{
  "balance_bias": true,
  "head_dim": 32,
  "vocab_size": 8192,
  "norm_eps": 1e-05,
  "init_std_qkv": 0.0507,
  "beta2": 0.99,
  "decay_fraction": 0.909,
  "decay_shape": "linear"
}
Below are experts of layer 11 (counted from 0) of a mixture-of-experts language model. Rows are named router (the router's row for the expert) and show model dimensions 0-127. Each number is 500 + 40 x the weight over its row's rms, rounded and kept within 0 to 999. Numbers have three digits each.
Before each expert's rows: "mostly gets" lists some tokens that are sent to it at least half of the time. This comes from a sample of Wikipedia text that the model never trained on.

# expert 63
mostly gets: " dec", " ag", "enc", "inc", " com", "uc"
router:602482519512520512520476525498549463515558454486517507514480489479512476463517554506522451520521413535495567498403473518553459533481541456484548486496528471514484496494470538462497513479493536544393512451487551536501570515514474514513473463500472483629547527474500445456461503432503521509452472432446483514486523472520490515533445553527509574504385538445551517562462538531558570514546

# expert 15
mostly gets: "M", "J", "\" (", "G", " (S", "H"
router:499465555529454497485453450444567490487457420459540496480479454448513497483480515613518487494522509524486503526439528505490505491465530487440502518365554494475475536522454609493522573505534455509483565472532523466478536409496490454504495492527448464569532511482554420486475527537512514474502523469482536531535511497504483569545512605580533545537486520470576525488505487529535549532497

# expert 0
mostly gets: " work", " used", " found", " design", " play", " represent"
router:540513575476459512448527537467534477559484448479548470528497492494511491467518508511464457533519534514501521512505521485552511505487536495511521428393518442549479549547551511470509577519537489515532578471594464449477531420572489524508534446442521488530564498436482502493472476476453486539447518434549436560514536541517485481499570616474513559511451555551473496528448517551542549507530

# expert 54
mostly gets: " ro", " Sy", " met", " Cat", " pat", " Mon"
router:552503491505530516470513528519507550512522458565517524473509494477501499461519622480448483478523421483417513528466483479528471507501542474424525466459409491542454539479486533484556502557481530508556591524478511456512500457569449441519494529543494491669546459475485487506475550485484448568503485477496512502524531475480553492508552441570543557441498534487580490514502527494499465506456

# expert 14
mostly gets: "ić", "š", "ș", "á", "ville", "berg"
router:510512540477540511423513531422514478519495457503514541504475460485517478442506564493441531480505495468499510538479500503482507443455546515567469437481487505524482517516450493514510484526504516598441528447531496469480526511537520438534513453443542494612567525511514420398494505500498474574553488515484520576556564553527561544563517522545536510517482567482460555552487471590582556512507

# expert 32
mostly gets: "The", " at the", " The", " with the", ", the", " for the"
router:537498519512482460408531503379514520447500444560530544498456409473519483471427519551485512525465454533519534485503454503537503524531540488487458395452479447516466551512435557492549508538537451575463559488550536481435538424550505436480493497513498484514530485462478527420443496514449491482568527458469538575518556485476511519536551524467520519493419495560488486479530510487513539530506

# expert 4
mostly gets: " and", ",", ", and", "),", "s,", ", but"
router:494475544484425496468544473465529518479511480515541470488490482478550485509459544546504511464458498522445518527491473536509465472452587458471548401475497496558455464510418528551475528498496516570468581507569511491496513435590568495489543540460552463480568536485465508465517483517515487485489512496446541620521479528504539527560541528561499539444425597507552479509466525530514553430492

# expert 61
mostly gets: " act", " host", " rec", " particip", " compet", " success"
router:538473568536532533483523519461531506519545367471539552513467468528537388478477537534529447489479465493551607474471524484507495535484558519539530480444511491583483579521512501490515484535462502553520522465516487459454542508536497547529493501559471496613573515428517520493507505495513495480498530493487550551515501539543493557452502524449501530491507581510470467570407558498538508521450

# expert 20
mostly gets: " st", " St", " comp", "St", " app", "- St"
router:571485501516497446488495502422525496497504429530585536543432504536527525518481527496540441497518501554451510533541520516583504496492575501438516431425486477501538519595480475465498520486549493547447521511544479443486559456570579425512567519501554485590529555453530530523466562485498515501543507436499507578565474539483511463528484539538497555545486558532538472495459497557496535480486

# expert 45
mostly gets: " votes", "| Party", "andidate | Votes |", " JP", "| No.", " % |"
router:497456551469515472462477503477474439521452478555531515450447450445504494482487532535428517469488467469513527584454515514572540493455610542519481463440499479541496568475514530533496502570500460538470557484502458516475554420467501507513457509481451533568622494449463438504483556534431519529491493494504504576538550502494567505481494556510498505460434474522566452561486477471546499567494

# expert 5
mostly gets: "ed,", "ers,", ", he was", "ation,", "y,", "an,"
router:468473529520495481487515535482521452525462448467531478479514507481579450470496581522517498498574454478475586539543512512516506455504589477466522415478515472548502445519457583496496525510472576575482581506497472468540520440543562432511556512446530484488573495496432493485526584490518503526497517478472482555487501516481566492530601467545498510484527516471503460563436470546554591488466

# expert 22
mostly gets: "oll", " Hill", "udd", "erb", "enn", "ull"
router:494511522489450477407509500437522506490508423499562462486469478513503507462508505518512463509483443484524551509467514453516498522472558533525542463422532515522451510508532492466547506516540524546486568476561500518524501506516493475508512539492530520641520570443483522439423529422434473554443471480509564536589526546488491561583455531571557496551471530544529530470449524543551508553529

# expert 23
mostly gets: ": ", ") | ", "% | ", "| ", " |  | ", " on "
router:564485526519522443535536476476498421499509489514550552497512465533566479467514551566542444528525482510482457470513511530529485464530583444497510444476514473528484529449479526511529491540515522674477530460514470485441565450487545505527506476522496481573500475484457522477474544442431482523529509415479508564524512496525525469578524529519553518480430499466562550462449460474520536587539

# expert 21
mostly gets: " Kar", " Tur", " Sal", " Gal", " Dan", "har"
router:554470561500465471413469533382530486453487474507537548510506441477498433513519527517488456425512477534537498523492475529628538440479552453470515437478501529532449538504475509501532467576541541558464533495540490426493547511497493487491504471497557445583532489451496478474445512463479406524494493476497455495555524545501519538548506480536524487509395531472536483501466570545527538521537

# expert 1
mostly gets: "016", "012", "017", "011", "008", "024"
router:492456466456512505416506474442563455521477443549502477439467535501504544504481526565426492482523518501489574493455511512561496503439585510498474396430520488518503546485497519524515523525466511552436574456530520481453554510528532460488497522452555525559537454441493431436488514491484511556521527477507479634526559528490465587527480584487535535516496522513511503525462471501504565530466

# expert 41
mostly gets: " years", " they", "%", ", which", " have", " They"
router:469459525449466452479542446426448501496482529530476552523520487502512453502513574534468504528533509509512508535438496499552522487393575494513462500409495493488496564477513577469482544502499525523514559484474506527424570483510496483477485482457556479542639508500451489454501521440499462548475526486503467614575509490538532525515545518520507582490485486505551493542477457554605489504500

# expert 9
mostly gets: " film", " album", " record", " play", " book", " music"
router:505492539507551506411445493508548498580525421570547508527441470519495500404451544511486497504571476522423518524467498462545461488506564517524528488396514507581475544512552524461499486492518491554553529507515497451482553463510554499515487455473512513595546502467532533433471522525439478508497555509501548541544568547484522482569525547443561529509505543510544504564498497500505502601516

# expert 40
mostly gets: " District", " Department", " Army", " town", " station", " area"
router:481467520507490489439547498422528476505489496488470572474489470471536488487501545554443479468505522561499499523531501542561512506474535558506511430394473487522494509482510548533563553516486498498531563492513443452487613469532489420465451522475521550601494468434476465478469495467470527582521542495494524669502542496544507521516548493521498539538473461503511491506488561548525537546471

# expert 17
mostly gets: "ini", "ala", "ina", "ola", "ura", "ara"
router:525457511471486508453447512434468431461509494536547566516465482486557458518514538561484513474560421494505526526485448487551521471465566489543517420491494447501412542484519571506546504501501531512440516474501504459414541552524522457529460505401464504538520473468477478415507552483513461573491481446454540582521511568466540552556478553538571498534497496481477504503526508532574566499542

# expert 47
mostly gets: " his", ", the", " an", " the", " their", " its"
router:544447543462486434484513570447494543455508450509531499500486441490541474553504525512532493494516445520530489524485451518533503523511505438457498451394457503519438495552494575497565526537525487625513617502517464485451514444534482487571536466518527536493534537527415498472478515517497476483536498443500458557584516482511518532549530478488499492502453526525508502568486578490554592535556

# expert 58
mostly gets: " I", " it", " he", " who", ", which", " It"
router:468477534440524523449508472426494483544507498495540537520466439522500469507529575600511540468533472519477498539444461521561479458447537525446518464442466503488532566552507519494504509476423526532482541506491555483453546465544496503493530548458478531524582466483463427515452512537566388544552542492495498554548473527490511571479523575597513569500415500514536499520505543500541547516528

# expert 6
mostly gets: " William", " James", " David", " Robert", "ford", " Michael"
router:528505498496474480425448491411486435500520461566544534512464447465537476489459505542500504489536401485510586542496441477543547474461550492516542413495476473551417538509505532466525517518507511529496557494523532451423508533530538479554512470442464562515538509474466501400476563482456454575485477495434506548597508531472489526544524517567538535484460470495516447487526491527510563551516

# expert 24
mostly gets: "006", "012", "016", "011", "020", "008"
router:529455511511455454494475560377491433497491473536590537525482534440507513486496660582487502473498518454475556559441483472561537505448553492482462467471515500486480492494476515458496575503526463611517522504500538438506514467497534492521488465482553499572489519464505438441502483491420501514470547444502524560502550548496470490548545481492547475527495515488504524505463503563550525522465

# expert 56
mostly gets: "10", "54", "29", "32", "100", "51"
router:497464488512522453495458495447479474457570458550561461495459484493507490552485574569477526439502512504463503536518494446557504504490560498506461448397474478518536533537457524491556515544537499546482525468534538499439556506556478500515514467478439449572591512521507441537486549517442474500526505520491502624568563515492530487565501573492542491499469522519577463533484541562597485528514

# expert 11
mostly gets: "\n\n", "===", "==", " ==", " ===", "===="
router:498534551497516523528502501392510519458509419511566457520497434501540482432511576578456465454547459488509464578503538523537508505513623497471498483470532411497450547558414536460567542539476565555457536495533519420505554495528552519507516417547509509521466496479516497497492527461502449509464498472512530567543509468521480503465507520540557529460511461510555507550519475497547500528555

# expert 36
mostly gets: " |", " |  |", ";", ") |", "% |", " | D"
router:505490542556469442511455517450487471432437450496602498456463414487588515472475493560475478442494434517470457534517512471542525506462595487448509474462507479517523513489469556532537529474439487574479539509552520482473557445527519490507488493389481444496542536428512502480470497513496487522512543499495524590505502509494560461503564576558518523470449521497542430487445509507544574519476

# expert 19
mostly gets: "\n\n", "\n", " N", "|---|---|---|---", "; N", " P"
router:530452519497467547489537526423496491544499468510600506486472366518553507474475538580510464463549490486480521531553555460492534514524604504431533451464530433475434543581531490492536545527442540545465562508486521507471555428529497467501500463576536473494552479505461465493481537436413490454476501454499498544511562515484492556520459497553512502474425491523495503525477489508532517545527

# expert 16
mostly gets: "ograph", "acter", " class", "olog", " teacher", "ator"
router:492531484494536502474494523513454497504472476537480547452421453531542524457532571518477484541578414444535538502540448452558559469487585462513527499456504495550452519538485486509547494489531535547488543497506469498530541476537548471466535481527507535569527459480578482447508516480457465575495500472472454517557562510486501583495577532554548565482541557460529457541440547543587515580498

# expert 51
mostly gets: "u", "i", "ri", " |  |  |", "|---|---|---|---|---|", "|---|---|---|---|"
router:540477514511509565482464503441505466424515516523562493510515496459550500542500537573489474454482407475418485521530423546516549519490571476473548455483544478472416491553491567505508484475428531512471518524513461525490526514566523460575473453442525455580518496484445474520471496481479517502466486415455559509523521573505557480496509592539566521539447489505487474487491498535615536476502

# expert 28
mostly gets: " on the", " from the", " to the", " to", " by the", " for the"
router:507495519492461472444434530445521512488506463538502533471539466459537500506520576610519488504526474553457514533536442504520479574456537443487489404508483489506455546497475568473549521477508520619512604506527471495427541433576466457487491456473455499498540502480503490489470512550476456494548486477464504569517513519537537547512565493526581542538452498542500533532524472573546569459518

# expert 52
mostly gets: " go", " came", "iqu", " come", "arri", " sm"
router:558497493564438483437490525485472504537493519530545511499486501516549502525501539521522468468469486467489516507494474545514501487498610474468496512459537563531375515526458560456502531513484489507509516486515561546478566533565433493503498419490524524591559491437479503514488492458469426485474489423516555529532465549465516468577532550480504533490473547508585492529465522602554465602521

# expert 49
mostly gets: " Street", " Green", "BC", " Smith", " Hill", "wood"
router:514465516488481447459464534445523441509473459539521518460489493474537498441486522510467505452499505539485540526461513503552475510473556494538561479435440446558409558546511593461493495526482503529492570504524508430422539505518486451531482517397442516546549498528508423416465499546450440521525533456509515567551515502488479517616474486552524504495515520525491476479450488576544528570493

# expert 38
mostly gets: ", ", " in ", ": ", " | ", " of ", " and "
router:540493569489530494512485489463534417533464482483493561485516428529572500471497526549512461484507500506454480484524511525525510446542571501440517460492518472536507540468418515433509495504507504608446540460555479505490598457570504494499537502521502472553520512476431444466488530493482487544548520421481503624570505480547527512521492574518533563489505531432574570492450465489532545507543

# expert 59
mostly gets: " first", " second", " This", " later", " third", " during the"
router:560531486501549470462540473422524521490527481498540503483449463521511491408525538503466457459465494500518506603557434494580483529492543478481549401416442442549428516577534525454506520456528462583530563515506519469452558380516483432506512501499511510505505521478487474455447529522489475488483512424496478543534555487526490554532492498569519493528497509560471521489458510486551554505493

# expert 25
mostly gets: " (", " September ", " March ", " February ", " August ", " July "
router:542565522551523504463478514472504462496509459476559485518457486510524480510521592556495482495524526512492471477500488546489530501501630461468521520462455457540459584498430520462516488469560499572473605468486459490551574472510491512533541496510536438583571494443520493474494524482463484547510516463496558579556536473524474486568471490506549552467520485427530560457449478496497538571568

# expert 62
mostly gets: " Cl", " cl", " f", " Sch", " found", " Mer"
router:541483498522485477453494508461571466457531431520597514489498436501540432444522553533523466491512468511491519472511538535517443479534537503517558503386540408546495501543482522459528525493500463549505493523475501417490551473527486463501563511505523502614526468460449534497471526478482469473500509439517489542543468459513538517598499503598523564516460574469534440546488455485497582521491

# expert 37
mostly gets: "10", "54", "0", "11", "3", "32"
router:501486492494522480533528506409475489477582470497547483504459501502470490535505611535515490440512528493497519536525456446601502470514554461486450439435459469507494516539441550497573491505544473520477538501501516510432569497560511495512480487468500422583579516485512475504465548535444519496521548513478475630539525529516536561558503582490541444497490549520521472538481501576558522507536

# expert 31
mostly gets: " impro", " don", " incorpor", "por", "thlet", " gradu"
router:457522552553470475515506541489523543523529473572536513430503506485553435516478543524513446461540466536513519494524396508542492498447587462512488485519514509499442513508446464452544536499499525550537517417482482439490512495516518504519500511484467482621523435419492475533499525491474479530554548394498435520517537497539522460443471613513517546484471575510540473541471528541589502504510

# expert 44
mostly gets: " a", " b", ", a", " an", " as a", " is a"
router:535443526495486433466413482489434567465554509591550527472483457471484477530529567516466488438577449522425486543518471480535499539540529459469524508405464451513449490538497588502511446528432494604491541472569519488477517467568502504508541491505558463520489479486466487488470521547448497476563479485477450592547533481479491559539540544547489481482512511481504528536455533500547553471511